Below are experts of layer 9 (counted from 0) of a mixture-of-experts language model. Rows are named router (the router's row for the expert), gate (a neuron's input weights, with its number), up (a neuron's input weights, with its number), down (a neuron's output weights, with its number) and show model dimensions 0-191. Each number is 50 + 10 x the weight over its row's rms, rounded and kept within 0 to 99.
Before each expert's rows: a language model's description of what the expert responds to. This comes from a sample of Wikipedia text that the model never trained on.

# expert 3
Description: Adjectives before names of leagues, teams or institutions in sports and organizational text, such as National, British, First, second, and endings like -ian.
router:52 63 49 34 48 52 49 47 45 46 32 57 48 47 51 47 29 39 43 47 59 53 61 54 68 50 54 55 70 44 57 60 49 49 43 50 54 57 55 51 51 42 60 50 41 57 59 33 40 56 22 38 41 50 51 34 36 40 60 32 62 37 58 63 51 33 53 63 56 50 49 57 48 60 55 54 57 58 53 49 49 62 52 28 45 59 44 45 65 43 53 66 43 52 40 29 60 49 45 39 46 68 28 57 50 57 37 31 67 57 46 66 54 52 44 41 56 33 46 62 49 49 52 48 58 48 43 61 41 60 53 60 69 32 62 43 48 44 25 58 65 41 59 52 44 41 56 57 55 36 36 36 42 43 47 56 36 64 54 33 68 55 50 47 62 31 44 49 59 37 38 58 39 60 30 51 42 64 35 44 46 57 45 40 43 59 53 47 44 52 53 35
gate0:57 51 47 69 43 64 55 45 77 29 50 46 73 57 39 49 40 26 58 49 52 41 70 57 53 47 61 45 54 44 49 60 51 64 43 48 58 58 46 60 37 41 39 53 44 43 42 36 64 41 44 25 58 54 60 45 43 56 55 49 65 43 37 52 44 41 53 64 59 68 43 53 55 59 41 60 49 63 55 52 58 56 35 66 32 36 48 47 40 57 57 43 55 45 49 38 56 61 55 57 64 61 51 40 55 59 50 39 73 46 67 43 34 39 42 43 52 49 47 49 47 47 34 56 55 49 51 45 50 40 38 53 47 33 40 49 61 50 53 57 37 26 37 58 53 37 70 31 50 31 49 50 50 31 56 34 47 60 52 44 43 39 47 56 44 52 43 57 74 45 39 51 38 43 48 50 53 54 42 63 42 42 46 33 68 56 69 47 55 48 47 54
up0:34 45 48 30 33 27 43 36 50 37 51 58 58 62 62 54 37 42 42 40 50 60 38 54 56 48 54 44 62 38 55 41 44 46 23 56 50 57 54 47 58 53 41 44 38 56 51 56 49 64 55 66 57 34 50 58 61 35 51 46 59 36 48 43 47 45 51 61 35 49 44 43 63 58 68 56 44 41 45 50 68 42 45 36 61 43 61 46 57 51 60 47 62 58 73 40 50 45 55 29 51 35 48 47 41 56 44 42 62 26 44 55 45 34 50 32 61 58 62 67 29 43 53 32 50 66 44 66 38 47 36 38 53 59 38 53 53 55 54 63 52 45 62 65 54 54 52 52 56 45 61 61 62 55 62 54 41 61 41 59 44 41 42 43 63 47 34 44 49 55 49 23 46 50 53 56 52 36 47 39 45 46 55 64 59 52 69 62 43 61 50 38
down0:31 51 50 63 37 33 56 52 31 56 53 56 48 50 44 60 38 50 52 42 45 44 40 35 57 49 52 51 52 72 43 65 57 38 46 37 50 53 48 38 53 64 60 25 58 51 41 36 46 48 43 58 66 35 55 36 54 46 48 47 57 59 61 71 50 53 38 48 35 42 45 41 67 56 50 59 50 52 44 49 66 55 47 54 45 29 55 56 61 42 68 56 31 38 48 61 74 47 54 39 47 50 49 40 49 45 46 53 60 53 41 39 49 53 39 71 42 44 48 50 54 58 44 42 65 42 41 45 48 58 41 63 41 55 25 45 58 59 46 58 55 60 52 35 29 62 62 52 47 57 56 44 51 54 67 54 47 46 29 53 54 37 51 38 62 51 65 49 52 63 48 48 69 55 64 31 32 60 40 55 29 69 56 42 47 37 49 50 34 52 31 42

# expert 2
Description: Table pipes, section-heading markers, list numbers and colons, plus sentence-opening words like In the, On, During after a line break.
router:53 69 44 58 39 50 56 56 66 27 45 44 52 52 33 37 37 65 55 50 68 51 58 45 45 53 51 38 56 56 49 58 40 58 49 42 54 58 75 45 35 37 50 56 39 51 65 50 35 61 49 33 32 60 34 45 36 56 33 33 50 63 50 43 58 61 57 50 47 51 42 57 58 52 56 48 35 61 51 42 77 65 52 46 51 51 69 42 30 55 44 55 52 60 45 38 60 40 40 51 39 61 60 72 51 52 55 51 55 42 54 51 41 62 45 50 54 52 47 66 60 49 45 35 51 36 21 53 35 56 59 40 69 48 69 61 43 47 32 40 41 38 35 61 50 44 52 53 52 56 61 63 34 46 44 45 43 42 49 32 51 58 64 45 59 48 46 53 40 46 59 58 53 58 62 46 55 55 34 54 59 51 57 34 57 44 50 43 56 52 35 34
gate25:44 44 50 45 48 68 62 49 59 68 25 56 58 33 40 43 45 60 70 53 51 30 33 54 54 58 35 52 41 52 55 50 35 54 53 52 65 46 34 42 47 43 33 54 33 51 56 47 55 37 58 39 59 56 37 62 35 51 64 44 40 54 55 43 41 50 52 43 67 56 34 56 53 67 54 49 41 52 29 39 53 51 57 49 35 35 80 46 63 45 56 57 42 48 47 48 33 52 28 48 47 42 51 39 52 48 30 62 60 24 40 50 40 37 55 47 62 65 40 47 60 46 55 44 51 43 46 40 56 39 53 66 50 60 54 46 46 37 36 39 47 53 68 63 44 48 51 49 46 60 32 36 41 39 41 40 66 46 48 41 37 49 53 37 58 27 52 50 46 48 47 31 59 42 42 54 51 51 38 50 64 56 55 58 45 49 51 69 41 50 48 51
up25:61 50 56 31 53 62 39 47 54 23 44 56 55 52 46 60 50 71 21 36 52 57 52 53 59 41 26 56 38 28 61 62 46 55 44 40 51 44 49 57 42 64 63 51 40 60 59 48 55 59 57 45 63 57 42 47 41 67 47 53 59 52 49 37 62 55 40 35 64 56 33 50 40 41 42 49 49 60 53 56 64 59 45 49 52 50 41 30 61 66 51 46 39 52 47 34 48 51 30 54 56 51 40 61 57 62 50 37 49 40 52 48 43 57 57 54 49 52 52 58 65 62 49 53 45 44 52 57 45 35 60 74 58 62 37 71 53 35 57 66 46 56 72 45 37 57 60 47 39 61 35 38 47 39 62 41 51 59 44 27 52 36 43 66 60 47 57 50 59 52 46 55 54 42 59 38 45 53 34 63 52 59 48 47 35 55 40 46 35 60 45 38
down25:46 63 47 43 50 55 49 66 49 34 71 36 56 41 35 45 46 54 34 40 41 55 46 77 32 51 45 53 34 58 46 55 36 48 51 48 65 37 53 45 36 53 48 37 51 51 40 52 56 46 58 58 56 58 32 47 50 53 32 50 59 62 44 52 44 55 52 51 51 70 44 34 43 58 47 57 54 51 55 62 50 63 46 38 55 35 43 63 58 58 42 56 57 46 42 42 51 53 55 47 51 36 51 52 45 39 30 57 63 48 25 75 49 64 50 45 35 62 63 47 36 54 61 75 51 55 56 35 60 46 50 32 55 29 42 72 37 57 67 47 57 53 53 35 51 51 55 48 54 42 80 43 46 51 68 47 32 46 35 57 49 40 41 61 61 52 54 45 57 67 52 35 46 73 44 51 44 53 43 56 43 59 60 45 59 52 46 43 48 52 59 41

# expert 1
Description: Conjunctions, commas, prepositions and auxiliaries that join clauses or list items in running prose, such as and, which, but, has, of.
router:49 66 38 56 33 66 55 70 72 54 59 69 59 43 43 43 51 56 32 56 43 35 62 55 42 50 48 42 55 59 53 43 52 59 44 62 39 42 57 57 63 50 64 46 30 47 67 50 39 44 32 60 47 43 56 47 48 54 57 40 39 61 54 48 45 58 64 44 36 43 39 61 49 49 49 48 50 43 44 42 38 52 60 43 46 48 41 56 55 70 50 51 54 44 40 55 48 46 50 54 56 21 51 43 49 48 55 43 49 57 43 76 28 50 31 52 62 43 31 55 59 32 33 39 57 54 56 52 38 46 49 63 48 68 27 62 46 42 59 40 40 41 45 47 40 41 36 60 60 61 60 64 41 48 50 59 46 48 37 48 45 63 65 51 58 53 63 46 58 71 53 31 41 50 60 47 48 48 53 67 47 53 36 72 47 44 57 49 67 47 38 61
gate1:47 71 36 51 32 41 41 41 61 63 45 63 60 44 48 37 38 52 58 47 59 48 55 66 47 39 53 55 58 60 55 49 53 45 36 54 45 51 57 56 54 51 46 39 39 36 75 27 47 48 64 59 42 39 54 36 41 40 47 45 43 41 49 55 35 42 36 50 40 52 58 69 52 45 54 46 58 49 50 48 58 47 46 48 45 56 45 57 74 38 86 61 43 49 69 75 44 42 70 62 62 33 62 63 51 46 49 47 43 60 49 55 37 40 42 49 60 34 36 38 41 50 47 56 40 60 47 38 47 55 44 65 42 48 40 49 48 48 51 49 56 40 49 68 63 47 57 58 51 64 45 60 64 41 32 50 44 56 43 56 55 54 45 35 38 47 54 62 44 67 55 31 51 35 48 31 53 52 53 42 64 64 46 52 52 53 53 47 32 31 61 39
up1:57 42 56 31 47 50 35 46 45 70 39 63 33 29 46 47 60 49 56 46 52 40 31 49 49 40 41 48 54 49 45 40 62 30 36 39 37 51 45 49 47 50 37 48 28 34 45 57 55 32 56 51 29 49 48 43 54 52 57 45 51 62 48 57 76 36 60 66 49 50 51 48 37 30 50 62 49 57 36 76 46 60 56 55 43 58 56 58 46 68 46 30 44 51 52 50 47 41 45 46 46 49 58 58 73 48 47 51 46 60 41 43 55 36 43 41 38 44 55 66 51 44 39 50 74 53 42 73 59 30 61 49 31 58 57 44 55 47 34 58 41 43 61 31 56 52 46 46 39 57 60 51 46 41 57 57 45 46 46 48 58 63 38 47 44 48 73 51 39 53 35 36 60 40 55 47 38 50 57 58 47 38 43 60 54 44 40 42 55 46 62 55
down1:49 50 52 47 47 66 34 41 47 50 46 44 56 43 55 67 41 53 57 25 75 47 64 57 47 53 57 54 56 40 35 41 42 46 43 51 43 54 52 45 57 40 32 45 38 38 32 48 68 40 64 52 46 34 72 41 46 34 48 39 49 58 57 27 67 50 39 38 48 57 51 62 54 45 54 50 55 45 52 57 64 58 58 42 50 63 48 50 38 53 30 39 56 56 74 51 44 44 53 51 37 55 62 61 62 30 56 42 57 47 44 67 46 41 42 66 68 32 42 51 58 54 42 44 51 42 54 45 59 52 61 48 50 47 35 49 38 38 58 43 57 39 48 51 51 26 54 53 49 42 52 50 61 50 33 42 57 54 58 54 61 27 46 65 54 36 42 52 60 44 62 40 64 69 46 64 53 57 44 46 60 49 41 66 62 51 62 68 50 39 32 61

# expert 0
Description: Nouns and noun-ending suffixes after "the" in technical or descriptive prose, such as system, temperature, dehydration, power, coordinates.
router:46 43 49 58 38 40 50 58 49 49 65 52 55 43 51 71 54 38 53 67 59 43 43 54 64 60 51 49 49 53 60 73 51 58 55 65 39 64 43 64 55 55 38 47 55 35 39 44 42 48 59 53 47 40 56 48 56 61 44 62 49 61 57 63 73 40 45 44 42 45 45 41 64 55 34 59 46 51 60 57 39 45 55 42 58 45 61 44 52 57 67 63 51 35 42 54 35 52 51 31 54 45 52 41 52 51 48 49 63 45 46 48 40 57 54 38 58 46 46 55 32 25 23 21 55 72 48 55 34 62 66 71 51 51 34 52 31 37 52 47 53 57 34 59 42 47 49 47 51 59 50 51 47 46 48 55 50 65 70 61 28 55 51 36 51 56 46 47 62 60 57 45 58 49 57 47 63 47 25 58 58 57 28 49 49 50 58 44 60 42 53 70
gate18:59 44 55 58 44 45 47 46 45 55 53 62 52 52 53 58 57 59 53 78 37 48 57 43 53 43 42 61 59 51 58 65 49 55 57 72 41 49 54 71 62 58 63 51 67 63 37 32 48 50 49 25 46 35 42 58 60 41 47 58 35 38 40 59 55 50 55 34 47 52 42 42 47 52 46 42 51 61 40 46 34 36 56 40 57 46 47 22 36 32 52 45 42 52 41 55 46 61 62 46 59 46 30 45 36 46 51 69 50 56 49 62 52 47 34 47 49 57 43 57 57 62 45 60 55 56 40 59 45 55 60 59 42 66 49 47 51 58 58 52 50 42 61 50 59 36 36 52 40 40 36 48 59 40 45 51 51 25 52 38 55 42 66 68 50 59 48 60 48 59 49 53 65 57 72 74 52 39 49 44 27 54 48 38 58 28 47 56 41 68 47 31
up18:51 45 48 48 50 55 49 53 45 39 46 43 51 47 54 49 43 47 45 61 47 47 50 44 62 54 58 51 61 44 58 54 50 55 60 44 47 53 37 80 77 45 77 52 30 60 37 45 50 49 46 51 36 67 42 51 34 16 55 40 44 63 53 63 36 67 55 59 55 47 54 50 57 50 36 45 53 47 43 44 37 57 37 52 37 57 44 32 65 27 37 46 60 54 65 55 59 44 54 37 60 55 48 48 41 58 44 63 55 42 38 51 43 62 54 55 42 54 62 45 54 63 59 41 53 58 50 48 33 62 47 66 36 52 34 48 35 53 48 62 55 39 63 60 40 41 54 63 62 37 17 39 36 62 53 48 46 45 59 48 38 47 53 38 55 35 39 49 64 61 55 65 36 57 50 55 58 62 52 49 48 54 46 42 54 41 44 24 51 61 40 51
down18:48 47 52 66 50 56 55 58 48 20 64 50 28 58 62 33 45 31 48 75 49 46 48 36 52 38 44 40 42 48 67 50 47 51 57 52 63 54 62 47 52 58 54 48 54 49 47 47 68 43 30 50 29 57 59 59 49 42 47 51 57 58 39 57 49 42 62 32 62 50 64 48 53 50 34 51 64 55 36 41 44 51 68 48 46 65 43 35 55 47 39 59 54 42 55 48 45 56 46 57 46 48 50 51 33 50 47 72 46 32 41 48 52 49 64 56 42 43 28 55 45 52 18 57 40 74 56 49 49 54 63 32 54 62 52 51 53 55 19 53 57 54 65 45 52 51 78 59 32 48 39 49 48 55 45 52 52 70 42 57 40 35 38 46 42 47 41 47 44 47 62 54 43 60 59 58 47 58 53 49 48 34 63 47 52 55 44 60 51 57 46 54

# expert 7
Description: First names, surnames and their word pieces in credits, casts and plot summaries, such as John, James, Max(ie), Murphy, plus family words like brother, father.
router:44 52 35 37 49 60 36 57 60 51 47 59 41 34 53 55 32 55 47 68 44 46 41 44 64 51 60 44 52 60 51 51 70 45 39 43 32 67 51 63 61 44 52 42 52 49 48 35 55 48 58 54 57 53 38 46 52 69 53 46 67 37 47 60 37 46 64 45 52 48 45 40 46 62 58 49 37 43 51 54 51 65 80 43 59 55 63 41 64 54 76 58 32 52 43 58 46 49 65 42 42 41 44 40 53 57 31 65 49 47 57 42 43 47 56 32 39 59 53 48 66 47 65 41 56 55 54 60 46 49 41 71 64 67 42 53 47 54 29 60 47 39 59 57 36 60 58 72 52 42 56 38 67 44 49 62 47 41 45 45 38 62 71 50 58 54 51 46 45 50 72 52 53 59 53 48 57 55 48 26 39 43 49 69 50 57 60 64 51 46 41 51
gate0:55 42 56 46 52 51 43 56 42 67 49 51 60 41 31 47 39 41 66 43 52 42 45 49 47 43 60 30 63 60 61 60 54 39 31 45 43 55 57 44 23 56 50 48 49 35 48 38 56 54 45 45 54 59 50 59 63 53 46 52 52 51 58 43 25 58 42 54 40 42 55 52 37 61 52 46 51 46 48 63 50 55 45 30 55 55 39 59 44 58 52 22 38 56 48 51 43 60 41 44 63 50 47 46 35 53 60 45 65 40 49 58 50 33 71 52 37 55 40 46 54 62 57 71 58 39 49 69 58 37 39 49 44 49 56 40 59 52 48 31 79 43 51 53 66 40 20 41 49 46 51 55 40 39 40 58 51 70 55 55 55 47 59 47 55 51 78 52 61 35 49 50 54 68 50 69 48 44 34 57 39 54 43 60 40 51 34 47 53 51 42 39
up0:69 47 36 47 49 62 49 40 57 50 61 63 61 53 58 70 51 51 52 62 47 61 51 51 49 43 40 68 39 36 50 40 52 54 51 50 69 59 38 56 51 47 48 44 45 59 28 60 48 62 49 56 48 61 41 35 36 47 33 42 50 47 49 46 77 45 49 49 50 69 46 42 76 44 39 58 46 48 56 61 45 50 58 71 61 37 64 63 70 40 51 51 56 40 35 51 52 49 57 56 51 59 61 60 67 47 56 49 45 56 34 63 57 54 41 30 61 45 50 70 63 56 32 36 33 51 53 42 36 55 54 46 48 44 46 54 37 52 38 52 30 44 51 39 41 58 49 62 50 67 54 50 61 54 55 71 46 46 59 53 32 51 64 54 66 32 52 31 45 58 58 42 47 42 49 53 59 54 49 48 58 43 48 28 61 37 47 45 65 47 62 67
down0:45 49 57 57 59 45 48 44 39 50 45 45 44 58 65 47 37 49 54 55 50 42 58 60 39 48 54 51 42 58 44 53 59 61 61 60 55 55 42 48 51 53 55 43 55 60 43 63 25 52 50 41 42 51 52 63 54 41 29 44 30 50 26 58 49 42 64 46 54 76 34 36 59 42 44 45 48 59 53 58 32 56 68 56 63 47 50 55 53 53 41 69 27 54 42 52 54 44 67 55 33 60 59 47 28 56 52 43 65 67 56 53 56 53 47 57 51 43 49 63 32 59 68 46 47 48 58 51 54 25 55 63 71 46 53 53 53 47 63 44 53 57 52 56 52 42 33 47 32 54 49 40 56 80 37 45 65 61 34 46 46 51 49 46 71 46 48 53 53 52 45 57 50 50 33 37 54 45 34 39 46 51 26 40 58 57 47 48 69 31 52 52

# expert 9
Description: Capital letters or first syllables that start non-English personal and place names, such as O(leg), N(upok), H(ossein), Kh, El, La.
router:50 62 59 27 56 61 65 59 46 48 31 55 55 45 45 58 43 39 49 57 66 58 46 58 53 56 52 68 66 64 53 43 44 48 49 47 56 40 54 42 48 54 51 55 46 40 69 39 54 50 54 44 37 61 37 49 40 61 45 51 47 60 45 49 44 62 30 50 56 44 60 54 48 73 45 44 57 47 47 61 51 62 42 55 34 33 60 46 52 39 55 46 38 41 46 64 37 74 49 51 45 45 49 45 34 38 62 45 46 60 50 45 58 45 45 44 47 46 36 46 48 56 47 64 72 46 58 55 38 62 47 47 53 61 58 62 50 41 57 55 48 38 47 40 49 46 53 56 72 59 63 51 47 49 40 44 59 43 48 35 70 57 49 41 31 44 75 58 26 40 46 57 57 68 40 40 41 50 48 56 41 74 16 62 57 52 43 49 59 45 29 65
gate2:45 58 54 58 43 56 58 54 47 40 34 51 49 54 69 50 44 49 33 67 60 55 65 52 57 47 37 78 59 46 52 56 47 53 58 56 36 54 54 46 38 41 44 49 55 53 70 43 44 41 48 57 36 55 28 62 46 53 34 56 51 72 66 62 36 55 43 45 46 51 55 58 60 52 39 55 38 45 58 47 43 47 29 50 52 53 47 63 52 54 55 64 37 52 33 63 54 49 54 53 61 51 51 43 47 55 62 28 35 33 53 60 59 52 45 61 62 38 62 55 52 46 58 39 77 37 38 59 60 48 54 57 47 45 55 49 43 39 53 76 70 54 37 26 45 46 51 64 51 37 63 64 50 37 62 46 53 65 55 62 69 43 76 42 36 43 55 56 55 38 41 54 57 49 41 46 44 66 37 46 35 56 44 59 55 55 44 51 57 60 42 57
up2:55 67 42 51 60 61 63 41 49 55 55 45 45 46 51 57 39 47 45 58 58 62 56 48 63 47 56 61 31 62 59 48 64 64 65 36 40 43 69 41 48 47 49 29 49 46 55 54 54 35 56 39 40 56 33 48 42 51 42 41 47 45 51 54 39 40 36 58 76 59 50 45 43 50 55 42 45 58 74 51 46 53 35 56 58 61 45 60 42 50 59 48 59 36 31 53 70 55 51 51 47 46 56 51 48 55 46 41 35 43 53 59 53 51 45 42 64 46 70 65 62 38 67 52 76 29 52 53 62 59 45 41 62 46 57 58 62 42 50 59 69 50 58 61 40 51 57 61 38 48 61 52 48 12 47 39 53 65 64 65 50 47 53 44 50 30 62 64 56 58 44 48 54 49 44 52 42 47 68 59 58 45 38 66 53 56 50 37 55 41 43 66
down2:50 46 38 59 47 33 52 45 57 55 56 38 52 54 48 64 61 47 55 23 36 63 40 51 42 52 61 45 55 40 50 54 50 33 41 50 41 58 42 36 61 55 56 40 57 50 44 50 55 64 42 50 63 46 53 53 50 64 52 37 35 40 31 51 51 43 35 46 56 49 48 47 38 29 45 60 49 53 57 46 45 58 69 45 41 55 69 46 69 53 41 48 49 54 35 45 61 54 35 45 47 59 32 49 50 57 53 60 49 52 54 38 31 41 74 59 43 46 53 60 46 47 44 38 42 61 35 77 52 41 51 36 65 32 50 41 35 47 48 28 39 34 45 39 32 22 41 35 48 43 46 42 41 66 50 49 66 53 51 57 54 50 34 37 51 49 45 53 51 46 53 67 63 64 57 66 44 47 58 51 57 59 45 25 48 51 61 53 49 61 63 41

# expert 11
Description: Short letter pieces inside longer words after the first piece, such as t(ut)orials, f(er)romagnetic, ro(omm)ate, respons(ib)ilities.
router:31 74 46 51 50 40 47 50 48 45 50 35 62 67 58 36 53 52 54 41 50 44 54 56 53 72 55 72 59 59 37 67 67 58 50 54 60 47 48 36 72 44 51 59 60 45 46 28 63 61 35 39 57 62 59 61 25 46 47 63 50 57 55 39 49 50 64 51 58 48 41 57 62 52 63 67 60 50 42 40 50 53 49 34 45 43 41 45 47 52 49 60 48 33 44 56 53 45 36 50 37 34 57 56 66 50 67 44 61 58 25 53 35 39 49 42 65 67 71 46 54 37 59 44 53 53 39 49 47 56 38 64 55 40 42 52 40 66 45 33 58 44 54 48 40 55 45 36 41 50 52 54 53 52 46 56 56 54 40 51 35 54 52 60 81 61 73 43 42 61 49 58 44 57 45 33 62 41 51 51 59 52 43 54 49 51 40 56 41 55 50 55
gate2:52 56 27 60 45 63 48 32 60 51 60 31 51 48 37 51 44 53 39 35 64 60 45 52 54 56 58 51 63 57 51 72 52 42 70 56 46 47 30 38 49 35 45 43 38 43 56 23 71 59 49 52 47 55 45 51 50 41 34 60 43 32 39 57 59 59 38 44 57 62 40 70 54 44 41 57 51 44 53 43 52 37 54 44 42 52 52 46 49 38 54 59 53 48 68 45 36 43 61 34 46 34 48 47 55 57 47 45 53 57 53 70 41 49 49 34 38 48 36 35 38 47 49 49 48 52 42 43 48 56 59 56 46 39 58 68 62 47 53 45 30 50 51 53 59 45 54 48 34 57 51 46 59 76 30 44 50 41 56 32 26 54 42 64 52 38 61 49 41 56 45 65 67 45 55 32 70 53 46 50 45 53 62 47 54 60 60 62 44 46 69 51
up2:24 40 37 53 45 64 55 58 52 67 52 53 40 58 54 48 43 44 49 54 51 35 60 52 57 37 49 51 43 45 46 55 59 68 52 64 42 60 44 64 53 50 52 49 43 60 46 71 67 63 66 56 47 53 41 40 63 58 62 63 51 44 42 56 59 39 40 50 52 45 54 53 51 51 52 45 55 45 24 64 62 34 59 58 61 54 50 41 58 52 44 32 41 65 51 52 41 40 50 43 57 30 42 66 63 59 65 45 43 60 53 57 53 45 50 42 55 63 45 37 39 28 71 40 48 45 63 30 52 51 47 56 28 70 49 41 47 66 52 36 56 40 70 62 54 58 52 38 55 48 55 39 50 63 58 50 56 49 66 36 58 40 61 61 61 50 59 55 44 47 46 61 69 54 64 42 48 45 52 40 44 48 54 44 57 50 87 38 52 36 48 54
down2:71 43 50 56 57 32 41 43 49 43 40 38 66 56 48 56 71 51 48 33 61 58 47 48 53 42 44 41 48 39 52 48 58 38 53 52 26 44 48 63 46 40 46 50 47 54 81 52 59 74 54 47 57 54 33 32 63 37 37 44 59 45 53 52 66 46 55 50 59 41 41 53 45 49 39 46 58 62 34 52 43 54 45 58 56 52 40 37 38 56 40 70 61 18 51 40 69 31 44 38 49 61 53 67 58 51 56 46 49 51 52 48 60 51 53 29 51 43 46 40 58 62 51 45 42 49 47 45 53 55 67 38 42 58 43 52 64 53 58 50 46 56 58 51 44 71 58 46 52 67 49 67 56 49 45 71 59 44 60 60 51 67 59 32 61 38 56 38 60 45 58 45 62 43 45 44 39 53 46 41 54 56 54 46 57 59 47 80 48 58 62 51

# expert 8
Description: Sentence-final periods, closing parentheses after taxonomic authority years, heading equals signs, and final digit pieces of years like 2(021), 2(015).
router:51 71 55 63 34 38 43 42 53 51 53 36 31 41 37 55 25 44 42 56 61 58 49 44 39 55 57 46 60 49 55 50 55 50 69 64 42 47 43 55 62 63 42 63 42 38 41 45 55 56 66 52 50 58 60 41 53 72 58 56 71 56 57 67 35 44 50 48 50 50 49 46 52 51 45 37 56 51 52 50 79 35 57 47 47 53 45 44 46 60 63 72 38 43 60 53 41 56 57 32 39 58 51 39 50 64 50 52 53 37 66 43 40 63 38 35 52 54 47 34 53 26 23 38 47 57 43 56 31 52 49 43 57 53 29 48 44 48 53 46 41 42 55 48 49 47 58 42 48 65 57 43 46 41 52 40 63 62 67 56 44 63 56 54 46 59 64 50 52 60 59 38 51 49 47 59 61 59 62 34 63 56 46 47 42 27 49 61 50 43 42 68
gate17:41 55 51 45 41 39 49 54 56 64 65 49 70 53 38 68 33 46 44 41 51 46 52 45 56 49 76 62 46 37 52 60 32 57 51 47 52 50 58 72 71 74 63 55 64 40 53 26 49 59 59 51 45 58 43 55 55 45 39 69 50 53 48 50 45 48 66 43 55 47 35 63 50 52 37 33 47 47 41 52 61 48 55 37 54 64 74 51 56 58 67 46 43 47 40 28 48 45 41 48 47 43 61 69 40 64 58 62 49 68 48 50 42 45 60 49 52 55 54 59 35 49 51 44 55 59 49 50 58 56 57 47 52 48 56 42 48 46 37 66 57 33 48 45 68 59 43 40 64 40 44 65 40 44 53 49 51 40 43 54 58 70 50 47 50 47 39 41 59 37 52 52 43 47 50 80 41 51 41 50 51 49 48 34 43 52 55 53 35 59 31 77
up17:55 39 60 50 59 49 63 58 48 47 31 68 41 58 59 41 67 50 59 61 35 56 43 62 44 48 44 45 39 54 52 42 68 50 59 56 55 62 44 41 39 29 32 36 53 39 49 76 42 42 50 33 49 43 52 36 41 51 58 36 48 44 45 54 56 56 52 53 41 52 59 32 65 37 65 63 49 63 46 56 41 73 47 51 50 36 45 47 57 37 46 42 45 50 50 65 33 62 53 55 57 52 33 41 54 46 56 56 51 32 50 43 68 58 56 34 52 62 51 31 32 53 58 43 58 52 68 40 42 56 36 54 51 46 55 54 62 50 58 40 54 63 46 57 41 39 61 65 40 51 46 39 39 37 46 53 64 47 74 62 65 35 66 42 48 47 50 61 35 59 52 52 64 47 47 44 51 43 46 56 58 44 31 57 49 46 56 46 61 52 45 20
down17:38 67 46 43 57 53 55 59 58 52 58 58 48 43 55 71 62 38 30 61 53 61 60 45 58 51 67 50 42 57 52 32 48 45 49 43 49 50 44 54 68 37 48 64 44 51 82 41 53 52 46 35 53 52 48 65 31 29 42 46 60 56 65 50 61 53 40 21 53 66 51 65 56 33 59 53 46 50 51 66 42 71 54 45 51 41 42 43 44 47 60 59 45 45 58 44 52 48 54 52 51 61 61 38 61 53 59 53 44 57 48 74 65 60 44 52 55 56 49 24 77 43 53 51 55 61 65 50 55 53 49 55 49 47 59 51 41 62 44 73 49 43 54 44 32 69 34 46 52 43 64 63 62 51 42 39 61 51 39 54 69 51 58 34 57 59 54 41 46 48 67 53 50 53 38 36 46 55 39 55 58 45 59 55 39 39 58 40 57 49 52 52

# expert 4
Description: Lowercase word-start consonant pieces after a space, often following a or and, in music and album text, such as b(onus), sh(utting), f.
router:40 40 40 47 45 46 65 68 53 50 80 48 45 58 30 62 64 65 45 59 63 46 57 44 56 57 63 61 54 57 55 54 53 50 53 65 43 51 42 46 53 40 56 65 47 62 64 40 53 51 55 45 68 43 43 37 43 53 54 47 41 53 38 56 56 51 55 56 43 39 41 38 60 64 63 52 38 40 57 55 53 36 63 46 49 47 59 55 42 57 46 50 50 53 44 32 44 62 45 43 44 59 46 62 55 48 52 44 61 43 68 49 40 38 36 57 67 32 52 42 40 49 42 57 54 46 50 49 52 56 49 34 45 65 41 62 39 47 40 18 66 34 48 74 54 56 39 56 53 41 29 76 58 42 42 44 49 54 51 58 46 53 36 49 46 33 36 44 41 60 49 47 40 44 38 33 28 55 44 61 39 50 73 39 47 39 53 49 28 39 60 51
gate2:44 47 58 57 53 45 42 48 46 38 67 54 44 47 45 65 71 60 48 56 54 38 51 38 53 37 48 39 44 56 63 64 57 44 44 58 53 48 43 50 42 37 49 52 51 58 58 30 48 54 55 63 33 48 45 46 36 56 65 44 44 66 45 64 43 40 43 50 41 43 50 38 34 52 45 49 25 48 44 40 26 52 57 56 60 53 63 61 52 64 39 42 36 43 50 35 40 59 71 65 45 58 37 48 42 51 57 61 40 57 46 42 57 61 44 55 53 42 35 48 45 63 48 54 66 54 55 49 34 49 56 43 57 54 58 57 43 73 59 27 43 43 28 58 36 66 55 64 57 59 41 50 14 37 45 57 51 50 50 68 61 59 48 55 50 44 42 38 60 66 54 36 59 59 40 60 40 51 37 58 47 69 50 58 45 38 43 46 61 56 47 65
up2:31 37 28 47 43 53 37 60 51 55 80 51 59 63 40 64 68 57 64 51 55 45 45 42 53 45 51 38 57 59 42 50 45 65 45 43 57 50 28 55 29 62 47 42 58 52 55 43 52 53 54 56 67 48 40 70 56 53 48 51 49 48 31 57 54 46 52 32 43 47 57 49 42 40 57 48 32 40 54 34 42 30 44 54 56 48 45 33 27 67 56 47 39 41 48 49 61 44 51 48 51 44 52 43 45 69 54 47 55 46 45 41 49 67 44 48 60 69 46 72 65 57 44 47 47 65 38 53 38 63 65 47 40 58 62 45 37 41 46 39 42 52 39 65 47 72 52 47 53 38 45 43 44 73 59 44 49 61 39 44 51 39 52 39 49 52 45 51 51 57 60 55 47 50 60 38 48 64 51 59 56 21 57 47 59 64 53 49 47 38 52 33
down2:61 31 44 37 47 65 54 44 46 35 72 43 54 56 49 44 54 58 59 53 55 41 65 40 56 49 58 65 26 54 46 41 33 65 48 55 47 60 58 35 44 67 57 44 59 75 33 53 33 41 55 45 38 58 46 44 52 53 48 49 43 58 37 55 46 45 57 57 46 33 55 61 41 63 41 70 44 65 54 49 50 47 44 36 58 40 54 48 38 54 52 49 52 50 65 52 37 35 60 49 53 69 42 43 52 58 46 52 49 69 63 43 54 31 35 59 37 25 53 43 44 56 50 43 57 39 48 66 43 37 52 61 33 26 63 50 47 61 56 50 60 51 56 61 61 33 34 52 64 47 42 58 38 52 46 49 43 42 47 35 49 54 49 57 58 58 57 55 37 47 50 48 37 38 48 31 70 47 59 50 44 48 42 51 49 61 68 53 46 61 49 69